From a checkpoint of a small mixture-of-experts model trained on Wikipedia.
Size: 9 layers, width 256, vocabulary 8192.
Training: a variant of Adam for the experts, 9743 steps.
Below are experts of layer 5 (counted from 0) of a mixture-of-experts language model. Rows are named router (the router's row for the expert), gate (a neuron's input weights, with its number), up (a neuron's input weights, with its number), down (a neuron's output weights, with its number) and show model dimensions 0-255. Each number is 500 + 50 x the weight over its row's rms, rounded and kept within 0 to 999. Numbers have three digits each.
After each expert's rows: a language model's description of what the expert responds to; "raises" lists some tokens whose logits its average output raises strongly, later layers aside. This comes from a sample of Wikipedia text that the model never trained on.

# expert 40
router:476496417590469514528484405584479539473475466505497541503510573520579547541661453517489510453628508502464507551480443505551425473537426444524547482493363457428537573455460513590551491484475502539537492477516505515582428495483614463549520544524524470375554441384430540486482530482545472451504446500470520518561470596511508525424408490499504443485525492491557559487525458502539518540439479574498507575453654511399475513424525436488386476518450482546439507437493487420471494461604484551453501546549358456512509488577443512542469491507457522500499437547515482544517495509513508491573488414466505566540508471527478504502537396494478486519471522536512526488463574502454517550494490584477438350556469570469491548436439423554528605475541460586485425510475493395519505466506470
gate0:458527600469547464470597442511438545526436485530424501524520537452450535484529495446510550487417463650545511579541515581499408493515502499550536422546487451434536498514452521425439498576585612560472498438437563452510506504446472477479516565492464418432594579475509503566383481469558555445480550400500477482565480554523496420486560455538497541471456496528487462543432522558550450497545535454462413431388506500475551583443503477495530562428537482582421479461459439510426498539523576473483462535436445514493453529544453543501403500486507461531517550443456493619558430503547496481488544597520483466505449520543555513612515448576567521433473451526533621541381457484584472413448494434542461486475563534518475469512533463512511545548549531565437479461453422456481418464493530
up0:469534462516556482484502538538474490405519458529521512521459494485462505468531468496494524587422529487547538514550472588556405556538447432508563449525498457524497461598543677428483492531502490494490522525436528522475497415604526506544550526499404411572531458496502558402526517560440466547475533518554589482450539581572456472437523554523556457462476482424623523477427480389458479492473462528488429569578488468485491466490470437567526597591540596554440433487499336562476463435533576480546522561443509457439569575531465489498495532482399549525487370425502453505557445462536522480471482475554494535534545587494536553593489535525460458511511550507626505501418536502537502480510572471487401456507460449493536570484616487527536520515410487509484546507510473457446516436548488
down0:500574581522403460537465419526451547540547493395530599477470516553550539454488416475475497498528512514518503541491416535536544515516500589464465473530601554520469470498490394561488449474502485481603537532440493492469536532484474418429468486519537468513510511499474578583493499492644566529557491575605419553411454461461538609513799446460529497532549388528555578501470502541500453551522563571426550538470505455458482502477534465478646517465495492502515485434419474524481456462577500533500571593479450564468460444470469503418469533458473514462526458509555530440407505532483478529546478505463550553550457524564533467433512471490523459489363436501521448482508428518470550487470457473530473455474424503566478499473508493537467527484491528521433519459495486474507516494466548
Description: Commas, relative pronouns and conjunctions opening clauses in narrative prose, such as which, where, who, that, although, and meantime.
raises: " the", " he", " all", " it", " a", ","

# expert 27
router:440495507501516490543508487627454472532398472495508428558496458525461502502505450441429482555587592541483507552420533417532469438514530441507554482522468507497550559494405436528505470497498485501576468480532448523529484545497568494554482472504574533532502459420477468523501556464483415517514534449492447505515536553544540519453361498495475415506575565538529610515600437555479552456488550576433562535493651568464490473386526439467369497502494454478516479522526489405511473520566533504529560489518467457404545503558515499526430430532502487478493479471408528550504473513597467467472494432483389541557512541507473600546540517415442548457386565541556475534532539586504420593582480521511479365501478575529453547528485401455494577456527441535408510482471488420507492457411455
gate0:592476458563510516492520453518469551535460479421589533531539586477496520474515494522501487491506469475524490495430476525479410503613485484498435493490511497530534497511562464553456519530383506499469466512619534530506416419540522522420436518521588468495478540497562477479411610528579498559364475537549524448495495510498601445481519551520434481461485457480516485570518462505481412492602560526530468462460552396430465508460591463519501588452458459443393441495607500610488450515580371519441518525515537452432582470562539454482535460559476511569584545431471488512523510593528408461502504402479469506522485479484520531520395520484564491497679519493523503480474450530481495545603533527451509410608476506525496476428462544503514534454476397472439469540394509538452470536518440
up0:546555531437500447443509446566473582499390536515596541432506571488531474439489457517484457497446514554563559442479527572489557520560486477406557579487449421516477579472592474396435508512469547540558535498479499509503455469487530420413511457552544451536456548453559434494514577457460470499413541592391460518540448537518565462473520554487428453547453523532515505561465553482526523492508578532454555506412436495534527480450543485463537528495570523506491490500489565643428538549528495548582569489592428481510507533586544436514498499601466582548489603472508489570455491535503540474444491548543407479479569440449489475467581574580522494461529602460524462432483417511427523519557527498602391526512591503576509576518557514431502512494490496427475413548524466413478490508599578
down0:477431508487516484458551555549426532533452532575517508495524494451420464465504408389505499472481543538509381494504501426398533476500562474453482594509429483485384405535497332501495457443427587457501560514564506553584492495443532500465473423452491543553484431451640481503532594549377563436504585466480541460438421527509517462530528453435508519501418504483482600457511444556450434519487418496448482559541465528503496528529485460433505414523478508562436597512535524539498506447488504522511401519491526526502563558527464491579527452479442478502543497463512496483479536481558496469508430485492471514552522452450586498530453473463496415508454455478473496396529555574438563437413639466542503462522509423550577474457587517485428565510536518489614461512524403541441495432451493
Description: Table row ends and |---|---| separator rows after header cells like Date, Opponent, Score, plus opening quotation marks.
raises: "|", "S", "The", "M", "R", "E"

# expert 21
router:433479463460483488545494465578459498434479449537511450580470506555456538577480451440514517468544469556514430592503502479471408438603480392491506512429461537447475488491476468541543540494399499468556526445499498502478450556512587459599542468462516470472517449449459508467522520489605541448522479499513437514569430508563558432496378476443500420524548508476542521547598487521444601534508552497478535494507646504484461478380555381458263513480505454483516481496454538485568502491524405555579521504514491432442567509528504572487441474487532502496525478488557525510445433545557417497491488438419431531525460503520485564525512466484395541473446543470557494549498462549451429555469527541389465447522526575502426483473480429457554471409519461558471429493449503473561527502446398
gate0:551427515511449516505528607519467552466471414519497434521405467547489490607490451453533494503472542485558375536461470467433476438578505525550506459491498520492508624515528524512509587518543528546418457453580469517486501461491503532515548501513531461540458489587435539571458514460514527473497675486416477477609547570594633535441524550524524460506531579519492542592500381527508528452465585421520464461547480476480468452492525440454427529520427537531507476552521486420507493502515442588515537489467455496453489518572410501503435490505581657458547456496445537496525464527588589549479438357542459469515463515470488513529444553549503436512457511513411516565458484460408443543474493611530603478495506499556461517435470522501509479546501477549502456434560416551547556432492557
up0:433528475570510463538362438445610533407530531539477536472472607535543508443502609513569463533480494495537471502468511547573471510423468537534464494547513532496468461490563492448461434452459501497511501478462436487545426532476425479493421491465573515517555544550444406448524488566510460429517570462482487568477502513480552427529496449518520661451460551521499445453447498568586431422592614595531478450462448493419417623490542524470571472567492511440496530614591447490485494384501466450540545437492565501517581560489609543523544491518473545491450469464477490538533529506528557530516500561447515558526520526568473472509444514497409562457535511520625598428568563568567516539488445522592541498561522442460561505595483521489518527489525546427515445521464562480436491455512510
down0:480553454532547458430453427447525585401474464475512450561534522491571509480481425457553513496479442488457484420533440507477560522538505514448496440502506441403502517455499474470462440560438436504446554540615466473426475621473444478519566564474604526411496405407469395546519495495473530496424523495427532434516547433517511524488566510534498545507563492508450498491464428578497475520499550446475469507440503493457472573396533517468454544519422457648571454516464544506424481610471560531572641520547488471399489478535521606557494470467483514495545522500508427399528526550539417596509520551443532507460433541525469477536482502427431435459487510481453560482542472492462392487461497372538476553357485522490516525554415500524466510568394543494458503493467469507482434471529449
Description: Line breaks, dashes and == heading marks that end or open lines in infobox lists and tables, e.g. before Incumbent or Publisher.
raises: " ", " S", "-", " Over", " In"

# expert 28
router:406463511542493464541470467550456496508464516490506495527399379532466494465633479493440524447619558545512445544445482494530433406546451463464544484522469501444584485493425476516442523553500450518564489408482465488491445472443596439540566474545489528459486457471451498550515530421550468480510534480513478561573476563570590434487406510523518405406509503442504658503568474509452599543544546585432431534529627554470545440475523452421370473584446512509470491494524547421513539453505474535544496497498504455514592565569457498516507480541556517482501476492495514527586488459470497549528486438478456463534543452503515511518563492434522519469502562566480501552532462498493373605501462538425470387505570490534498514527386436497531552467519438553473424509463532381566441520452420
gate0:481520506518464465540516383487554485426534482517435545454511463584491519494413549592449540579543569577338647503472528449475507542458555536454552531470516402506451522440478508418552459476566500503528553496544429452572511484604533480537469560507557574577576441513555615499556547490504530509582495375565497470482544473490482424423509515500522484535461486479418401445512530506493475452421556455584489477483534432485465480490478514547488488503448397560531548469454545447572538528533470452536555500606371433490477512521511398420468523441445498515624526542594588457478487496510446464465505498481486465551456444550576507453442483443480480449501460509496516591517527521607546529474435499564530549462481532545493533521507475430476543478602527442531525508503568575588485452486478
up0:561473533476504557557542488456552516533523529608368494524459554516560523428425525529512487444539445550502494482463475489421506516477475470546416421417460491501439371467442402505509440574508571435546513475541527484342426533518549565486537535523533433494513529530485515449529507465555458522457399612483497534510457505473516493477510477528485479436530425559465462572621387487429425506476520559481517497498502510485482497489473483458526492446469503546591546448467506461504460493505583558478609485570533554472485456508509467460486375544503519451435396494466616497467476465505528408549636538488496436428548474527510467468621420477480497508521570398444529422459495441442550465470467465581442500460416445571461477439559542476476485547456520444588471561573518526412445500460493
down0:457540574429490486521474545534524552513517444392521487541508454432421460518545433390457561483514562549476487481472516475510548444508564504469459540542474427557427559549449441420441543465555542490502475538494467526371460451490454472514489401423470431536519393413512429509452525614486548380568486512504420497525462523467450604519559517643492522472495541545513513459487564439521507580585476561434453503505494566481508538470470546522425485551478515370515470504467538499508409517516476544437461544528479481638493466542484512548544455487528559466475510585591478447535514501494502460496458493471543535483550576495498560428448433505471378424413470465507437534471451553468511415417463548573478457503479494431413532406532441563595465454487541406522496500516473487454410480435549
Description: Final pieces of abstract nouns after a, his or first, often about education and careers, such as degree, research, training, professorship, doctorate.
raises: " from", " in", " there", " at", " with", " by"

# expert 57
router:425455397548461477552453496492432515501516510517487474531449560452459486506530532525500540482607527524426493561461456470608379371614517483532482471430492464476503416536438544518522477544438466510527471441504410453482404548477520496520605503522530537453499432407436491500483528469600472444489475507499495410539445474548509457379352523467516505452600521461583534494558498527455528487469518578448438558462620538442470435456479460394403441562459511524502496553511499486505524405492424464484516533459472455464532466538445551495490455542543522525527551455498490499453511469559450448547511424506430560508529484506489480478391551458434515485491497521504518565480603499494473533570436501451509385505525547576541505511424397439534516479535508596509419464523502508532538388401381
gate1:480447383427488530473566461491476493445502475553554477557562471523502417479484465451547591492583546480504520522483552633489555590516474418427469544499439507506592469457473537508442467595489547510495552377455539571543541607469547397507462545515501508394549544494514481541491357522519567447534437414464544533519550502540449499559508539465388503581540489504460482522469505498479549524490401526504488554509521560502497513456571449483515456521468427516527370556426464511558527490516570546522449493597555364475444419516447577606428646557478409497413519530576523560480527551539508503520418435521467450516431496467588502493496436381500488484544497524550502470501508422450469555493531447493456489459538473520545520487472408474579523476449541499542528457460508508473539468512521
up1:515471527616460494436534491523524565473457461561576488521456501492487517646481515549515438441527508492470535384404451438479600390537494477386444480506408513444381510459468497442535497523535463499489462520517572486448502488529572497460511421486488472402505419435418543447481570426552483528504479431527515502511459493592478542526457496541533549509555564517538497519475469459611548504504445460511575427574534526479482491485532412487420537491575502326505480521458544511495510543570524523466489528406537490488461498615638424520487450461500494517520500393543454553514495494492594544506456473479428562499557452528393480473488437501514513526488575493481556504497416596470477503573498434559459576521429455421480567542555489592452493433559507464536547493555503476449484426513401
down1:466443444587496521513472523442501455542548385550405488459483451449467499560479471461610438506506539537493542566605436399527570478547563530515494503502519484543546460627523528482471554413459465477467477496418426468491573484424460496571441504477557574558595487408537577499459455453486506501501518488460497507548489395534452421470518542487528402568494471615502453487639439496594529471541504575475441488539544475496541452459457557562558568486506446495493494483498492462449473417561460483411385508454579559497523485485450458530526501502454540642547512363523509531443460523460543401453440535516460513462526523505571544505445533542469411495497530530512419542497549521511464475578592527583474528505533467443449456573586498496486548440405509545513447497557498523460479428541423
Description: Capital letters and digits inside codes, call signs, model numbers and route names, like KSTP, W267CY, M.3, NC 12.
raises: "E", " |", "B", ".", "D", "G"

# expert 54
router:434516429476450451551447420583411520545500463502511452562460519563448465553531508502379513519581564500431492619461466499423442426457462425522485490461472494476509481529435523507475505508463502562509460382502461513477424528463600433532488498519477502470444419422483479468581547447499582525430532546523426484531493546560496468521356578504538486493545560498515556470554474467540558489441522479429460468516568499473467456428496435487386418554503527444466475536488534496560440465479514522536516531477484462458519562544589557572475411548538476463619474528450494507511503587463469480483571388459502479481521472552492474551453459415486554460459537516591525500482537505462525567521501585483505431473526590562530523378417426503617528500538458632460500528401528401567489483534390
gate0:498607485454578490509573474589512459485508376388452428505464537573523553410434471463459415587502608510529559512523582519510467541471421515426485478485522455522473413507478490509521411620460523549470548471493489538488469413408544488529505459488445511544489465534463467481549510479511464525515500506524453493462502600440471496502489520603574500545483542492453501485579400512512519385455523452503480476443447584425539474538413526506484539555478430500480585560590522418455493608506524531491499612561557516544458512458456492549440501419462528529427421495504495515432466514494565453466525458472585491505534495519523587502498449490622511547508487571581449544476415511446547486545470442572540469449478477536381537518461441480417661541515460459540493447413585452465535498469495
up0:534574431496531551483512376521527417547513503554480504480528530502531633472531437409422415442501506544645414508508460564525498420462517511548505529558513567498442443461456505466595478581509525450502412480389441603472523521428566562501527473554567492430503490478565538512523419578540436422412367498563518497523471508573583560503456457464546467469485561474544409524490425471509560482524530532552588570535486479442587486536516571495538507458549560521481473540472451494405484479535564566521537513456479507543465453536436427489430438498529524551459451511464493513507451521547524527528454506569468461485573532419502526493454569485497485505485445542478503438477448453471613502502506515567561601442417423485521482499531517454382498519532509566539505575454470443426362464435485
down0:485578413535490548570542542449512544541606502432610511499449486561465386480544485555542493499495490432583510576577518502475472453581449575559474478530563448558506483414489562392421538436424566502349473536421529550513477447554489484541496414543418434441478551501499437534495488513549597555501556508514509533567550505473489521443482515448521458562580519539558415549566541486502559527475593502518463504439453506569509397493425477576465422506493557487473477433484496512459594435488476455533539514514602466548481522454566410450483498406434482387491465461541502448494557568511487486518544513539452442489418485598553468516483490525485531474541501494517501532472574458533497403449539538512416522456447454462491474520517476553459398426565424532465602564469517515538419405493537
Description: First pieces of longer words split into subwords, such as Prim(ary), univers(ities), min, reg, compet, and line breaks in lists.
raises: "on", "or", "ar", "ol", "ing", "ation"

# expert 24
router:414423428546495467537460431534451540500450490503510502513439466534509535486613502511496498489617567526464474565509417506509480457606474424512438521484434543452582476508458425577467533557469471494562535329530446507526418462499533418558534455483541500511515443463488525514559596495558463528500458509468498519576440540611589528476417503521487422497546565548559533553535452480456540543519485595440481537515631552450449433471470379444367454584402489519398506508470560431540527466498456594488543540551466424440549504561457542485505471524536470432568483491511507554442465385514462493531507449479498564568588487522495513489413482466482431482486540506495472466489495502479436548471459546501459495532456592525549556462413470477566506479475358504467535528497483387549480519465458
gate1:468508559481541483511507489407414482469506521518507496477542529510514562463409491527472429511579501497591455498462437495407452566478610515594608517495451433523491586484450432447474469522526440535419519461499427447428490408467552468599457520510503393495451533468485502503489550485445462449434479506444413524428441563482625481572481537581539419478473536521480539638472500549491469427464501439444484578491523532520449443492487418520506504490488517557483603399487497465475538534451588459554461455611470489509562454551532564461445556536515472472500512607579428576577462489512587471507465433538511440489464553507429483458483453432456502474533582427513577459583493494490502444436572444400573427505534573518462556591447527576538579544474475561528514469527435514498448498556476
up1:537558486502512467453481478507510538435493462471469505490470494575373494454488552448480446368412466501502486435527433533548589510462416415472551523555440578427505494575536466466408495597511553536518495405442516519459589517416505417503632505537479495541415459425489537460625545560521512516460539538456431568492445496437492446538443461518516432434531478513499515454524500443469472571564517459488462533558549537540547468568364507563478517502568484416469467529546547458447452542452410411510494469488534489483521470479435462482574495532485483580493550554524618454538527439615473519398644480585520510524513450530513505463491495572514427492507490494439461462539562504510544421569503505601487528471513535491413483484556522553511556502481419629508489485500508572481539391473529
down1:618423580399444600534468459498526554462450487497456476483520488441600471408538459485436589430574534562487495462520430494531424507388511443475505489529444530560466529503436568468473569466458376440539499561474555541518451526496570508574402537530651516506505466504459424483445610579481401535518516557518490604452506495535527505540448476551502537428606526402489515540467502507503542570570473514525620483536476400444592509465513465419497471552501497455498443526568509535462454535524545462526428481449556583544496557480491451526567506496489591454486542530485521486430522563489451520535451458548476555421433515483543523511537464510534560558552425500535412550489470466517453548570463493486519498501557652541478541536556473483460593480489564533474474506573516500424475426468528
Description: Head nouns and pronouns after the or a possessive, naming institutions, events or places (government, drama, church), plus there, which, it.
raises: ".", ",", ";", ".\n\n", ".\n", " in"

# expert 34
router:456498404564443481493506435485463486460475455536531438563459525530514515524655462476486471464522511549400517549460463456559413479559525416504508537417431510465492390496416477518507487603453516500529462391517501492531441556443565458533562488497523531458485417441382500568572496437569391529505472478511488550573508567547522465453377584456489438459531478532508549514548472479475585502470513594432493547519599561499512460395470435461333415560498435490529492483524554481458542503534515606510530505434433440456489486532541525480413495495490480550538499502487460495489437402474451529534482437553440469507479564508435489525505459486501444488447542590530504481497551489541482528538530466463446493519479603488471603468437453442577553525606401584465451505462563420562484503457450
gate1:478506577476453498422505410497538516476547525495467425516467521467470573565546501533473519516538451547509510555525513433580492450553480586564517447564539455465509488471458504553408425580502487552504564478426528484538522425540510544647437537517490571499485503524494493498516522513496385423543589592525436480521534447510547441470441512443489488504517520510427543520510477458458527428542466484451449436459507446505448594489503484556564447463507530526582417501496503472476574442579452605443430560473445405456355538598510456498460482501450537495502557400550483511462563529459521572481467589533505511610433458636470594592450442493452509499550433590464425574545560519547481538449466462526525460468480514477470510483493428572452500525533459631538422462594525487520569441423471
up1:502465551499476483560428457497512517513454569559600497556397505490409501454506495546492601483575488485495512448498449397447633469527481566473374544545526477492455542490482460465494540462544500438524475531498641530436432498529458457514522491510477470466485483525474481488452527507500482518473498453487528517529439560472450410569570525493513557481391455473467493579554457434515563497567544512571475534573549525541459569523588472537488436531486516429495414492508433405487473566524532542507514531416525570540546518478512447545460409366580413482410555389530582505458446482455468463520543453484508506502447480402568445444460495503566463420528572548514475444543528514587542603495471475468459494490451453518604576418446586449532524420555454500434481509460603432465455588501421
down1:528470473449412452590468426519444440548502482446526525395441523624411434540540476519484462520568525535457558525561542425450563499559403524470575496573521478472520535542518471498486565557416519578568423492603492607473497445507536489489496513564477487442521646568470374454458469519539516474499527536544417552485516495481433469515585439535488569553485409459534456577510451452411523501527552548565546515488411535443487556482462553543505546478461504551498457450613593516416528499531370428460541415494517502464520508467510503515516547497570520450475524530535567492505493491462428467495506528467512560476529477531578542469436433517494471484545565552477452492471434562446527521606551525448470409519520493550429618465564495515465573476395519502499475465450445561481544456443612
Description: The second two-digit half of years after 19 or 20, as in 1902, 2019, 1984, plus century, ago and coordinate degrees.
raises: ",", ".", ".\n\n", " and", ".\n", "\n"

# expert 19
router:464469413518443448524402467469437562489457546538520473510456381473505474487620530496370567490563481540469440539453497510472364438580447492482483476439470465411515483464455495484487490511426437558518477460571405517463500549478586433468552567475539502367475443467422512483522513474548452492509522476525469501557497568508514500477384501523413434419552518549532592559576462532493568526517457493452490547546542542430521457470521422460379414551542439475414472501427491490489520461494480583539591524456469431421522497451479512547503474557510485479458470575529469528507457451458472521566457417498401468576535483578488506524486481468462527495437540526487538554552449556395461557576449547476426454489560552553459508526382387464532514451531459568497502519452503372573526539468493
gate0:498515473452458454425533417424554488558477552524534472452450496554474542569380549507638499485447479501459584479429457492483526488554565495410496482490546515435499443557439428454408463508516469598512446503551533474510571483580491542584496480485442504493521475518447561425564526490483506548558505405519526519475492480459461441497458570554420491509484428561512541417540576505489557454463470444541480450526495569492437558463464518472544514551446582499507567521481579513580496503558477537546465533401565432569529521515480478489384509497513539499543468515441477504488602420493526532556456512639575501486498494535445406553511354464535549523532593499506544545503467387434569523441572531390547526482586531570539408498529510539539498537496496497578515494410533431581489604432435
up0:625543509538513568523480432486518483512456552466457508557487454576608446463541544436490493521494470487524451582576576578436567509493482555461560518451506433557533366523502460549567620402545392480476579514554508463597491500499468465483497561444469532541450487500510456525401456503521433607461497460551546486502439466442495529500496478492438520475564602486441415600530440546443505497408511465491574552458477482478572523515414500508572555442490460463449556567471474475495589527446507510519538573498509507483538488536553455434463530510499484551428522447501480654541547622531513531492489527409553562533444435603433516509458468595457517393461501457443642501551529536549559549430485498497394501492555519557432505516517550488460502533528482500501437465510564523545491551439490
down0:559541507465475507461452476446492575401478528444471479478454434620486535473429516503502555454448522502449513546393471495402460535561552537502505460478490490553514482559506532516497466550493419515560552586427481497495369454520494443520449483535408523498434347505522503521471536478519456571569480490536437550418530482445578494537602462550433549550499386555480480505422503543528462405437510445503438559597585511454530496531396410540507509595571559465560387559559448480454498551498450484597496508468507495507531477509432534537470394496510516495535557565505430477417490470447493504610568501467486550453576462566513511493502415545447536490476499550561477428466479468528507511417501507507519440484425558595387487483569472515509547421436462487353514469506539512529515516573516
Description: Nationality, party and job words in biographical descriptions, such as American, Labour, Republican, politician, footballer, basketball player.
raises: " in", " and", " c"

# expert 22
router:457532482452518540474445450557424430474408492550463497616526470500487547559525480465380596486562550520460516557497559471470333483580525498484512403476498508469515501439446483546516535496431481512593464405523521436507469533504602453551466442496477496476476509426504488484584501498508514515474503493503488504502580528523515473477397460429460454399528567533510576518520409564450530470558482579525466520498621559471516496473523456444362450559464470463458494545440563467504478475528557558509478571512478524453559502511496463560465526556512505484500505531511569545564487506483483433549455353550460563563556475468467485495471484401457553512409466563498475544538475509514350521597420528448454386540432526526494522499479436512567588437547386581495426527498517456517497498450374
gate0:520466491558526477491437527466484435453431470527566524549481372459500546542461494408497534531548578540475499553548538487522459469530463535566574408556517527558431541409454465457487567454503577502483408496497431488509385586510502449497445531473489487479587449510439491610551493533539547600493482562424453429522531533553486499518475493473539445552532507360534497577548427485482523554609510520454462575505493532488493570468471458464481462435606540522527556446477534457514571457536512513561400490521429469483441509538534513468474400478573484431499423504490532570513507526502478462475581536524533485447505430528492398474571511494505552531438578470479527547512513383546594646433381599471532489441385475547488511469504478477476417491517528564363523444470502417527499486458476
up0:526450561457432449459513448460584556447447455496403504643466520561436532472493515409562497510423519467439563517541473511572594438539392443461500600502463453580524557553552527459466500480492424497468445405503478473433447577462534563606571498496477519502528488547527451580521450473477452449492468449492502523500554501514447516478490548588440532565502533501373540486514500478491496506539501535419594479495563560494547461449444443549443504472558531447505550517472605460533487468486473515501422581485502486515547499516509486502495404521527466492585534400611428585492490536536530538490525583467512471442559508491511578481558524627479482517562506495485531530545341533598505554469531470606612448485458513543483495469536458470496535464432486514632467554384428502439518493478497
down0:404472417505580573477494359522527492459470456446484496598536581528520543544496500442461443500522618536543495460535479479497551475466496482532472477528554478457501526518559470498529481497557490566583570504435548624491503588395487438416455465422541486452432496509475459613511562548541473544541574451568503547455486552490520529450379399523521562514509478503443531467535511482486458510433467435322456565534551513464489490507509554480485485519423510553611482484579543344492498443541568555538545523476583442462484502570538528507445538449452501501587553505447500482498475529494528424512627433543482481509468380472546556446503461405546483447521497481498416526475528518495531535486504493503473551504575574487576422481525402477512538522460461521494393524504492561580515583475470
Description: Line breaks ending table rows, list items and infobox lines, plus band-member instruments and roles such as bass, guitar, vocals, music.
raises: "-", "|", "at", "est"

# expert 1
router:410462392469392548451508475601501494499504482489477495520499484518573523467500496494484513475610509527487431572444459471485450412558509424414412522513518512497459428476451446568471459571509416546601496449504504559577425517433560462499554480507489516444489411400465514465489499463558466469458488476477476396519508549582558521495383503510464449525529498517615565461537447555597500514475518530451473492486577578448504483388499467468298385578467439503406501545460509485514535434520450454461530496479494454451527452516493536600436466534515506457494456511516549549531411510504465521569406420454383531489441433548465511518433519439443430556482477583487521540479508450514437545592434551534489507495479552555463480479507421479538555514516445594478428500510488514481498472429422
gate1:544501442504520503469542530497581428469577564469451480520434388557498512533524474560525529461511480500596444534551451511416511449432489507495459378490445485526457593560566415538516604457413482501597508509532476523480389398474531395455535503416453511490577450341487431436442471544484580466521522555428571509496509576560546440482441465432473461470511489464544476458462500461510466518552497418555501566492496534507547472443482504525451443528383536407447481471520515471492464534508481547569509546473454533429526455521423481512456523568419512499452584491606569533550524426518639464473508546479566504518478542572431557500525520546551509436477440442531488530495487548520476522509451508479441459509435603512516509413485485470605397414488491512538463487430519480498602468612509
up1:471454492471513500550446544481447569457448565551510423499476505435531421543436458524448369516456516446578531494483486480551520550582474483579552579479532472478565532470482629567484478509505571508497507573482457504433492489535509550486453623502429515491572484533558585458503488544512546581543536500474514480461604486374501483537549471588521553450433488487375581501456571516461464498581454454597459467482479498588516548528545541414548447610433591477544480469472499395570393434402433561525520496523611466502430606496433493476555525558456552516565494489474538496476501466521561452514514407484528469523472492462540541499521486454561551448469562513551573506518508513533582453420591561509501434468531509464442503539508594548544497453467519438510536532508606467550541521572581
down1:435447491455474535462549486411523414575546529521462481465526509524526525490584447548463506490504335465521526478465508526580430423397483468484477459472461565536490469493497501438457555425438492457461471447478477441526564567452558515570416512504418471545575619492417420547455502517588491577580603543475584462459485510414583484452629461519492611447555440514497502469486492437503493457577592522521511555579460550469430524570498483553438478558469517443470575453432521557486452419553526520461476532512470541562431496499452521470531585524417528497582441411438493510507519404507435515550432556606502539495507558527493455484366574552471521443516594510521434517553440519500563583457563467458501469470548504458446552489484499473508485471451513503624506536520484509484527482551498
Description: Cells in sports and statistics tables, such as decimal digits after a point, country codes like GBR, ESP, and pipe separators.
raises: " which", " in", " as", " \"", " that"

# expert 25
router:424374428516454476530467459485476533511537504513555491512465555575547555496590494491379521494546504564413452567477484488501413495599495377469379494444447558418546417446469527481540432547439507524528472410603479509500457565436550426556609458449516514453493428481457498594527456441551497516481471491540494491566468512510571502437378431497439419448605471505536637501542500533470522526483485554420483558482589537424491447448528424472375410557454464525507480531495535453517530446520490575463510545536550393419565517507444548491463546583531458449473387548471543544519439493506490479476461458499431481530505453486435422519518484416471513490479440545545513490506498452456509507494500466474464490494500595530516531464464396539604485466526481568519470478428507461574436506452491
gate0:527520513474405481471470506588484448533419633468460465547476542495628482431528476531540450396508469555545439582526510522507390510495548529552464554556468479433473439506458526411554506457494434537502573543444438503501465363434455569545576427466548580434418513445476555487525487426483497521570566522577478420507542500486467554521477510526484478549489481458415535495547479470548465483430536594555476475542538571516541457417527509520483490519532485553449327564463526364436538545450563592493518492400522506465443507543481564541496496513559457524517459432439488470553454528513423410466511498467525544544448480443484471549527499401540429462496485573563472416521522481526473445574594490483551444568364445485427478483536480503476430453579511530459517496482513524512420518520472
up0:471420587434437558514565460515540502493526509470462501561444519539630457436478454564375470484467425491528536524525533555442351491462466558497498513511518468366492459478493458515461468506515506657526561405498465521534498499446493571549500566493493569424474549516478486453548499426472469507588553487515375508447505512517524565513497445578563449500537456515540510556513462450569523532536474641580557522515492489461513464391583475505462578495527597558497437524545545488473488581500522578584482499555549425446530524495508610542540456445540507473506416525428561464478456566572511450504406569441426530553463445508436494473556449518579512493541503499581554531445547425535492451563538455520547463574488522525464468505550473492540536530514434448490557404495454456474527377558484
down0:532557517463498419512549426468548518421464450523512428554402428475541505472483508497394461478499487503539456567400508474483483478482553584489477479526508501434521403468510552418441473452482499438444487498488499500483545425474561593394458502573381540494500543408533487534515544511534507512513642515530457497468556588454584517505476604463495497512459480511528499455516511467518509494511504648513575540503465496532546551536522519535461571526528513494512445471460500378492449541503472456508491438485571562489463380416448471491558478516551499488586484553587466508506541472488495427465519514475504544455525423502549496431495525407379445452460459623577538521344558481475524439530476466602457395516452445506618456468523459550571502445529475516517631466463436415455517540476539
Description: Last piece of proper names and institution words, such as surname endings -ović, -sson, -ov, and University, Stadium, Oblast, Festival.
raises: ",", "-M", " |", " &", "\n", "-T"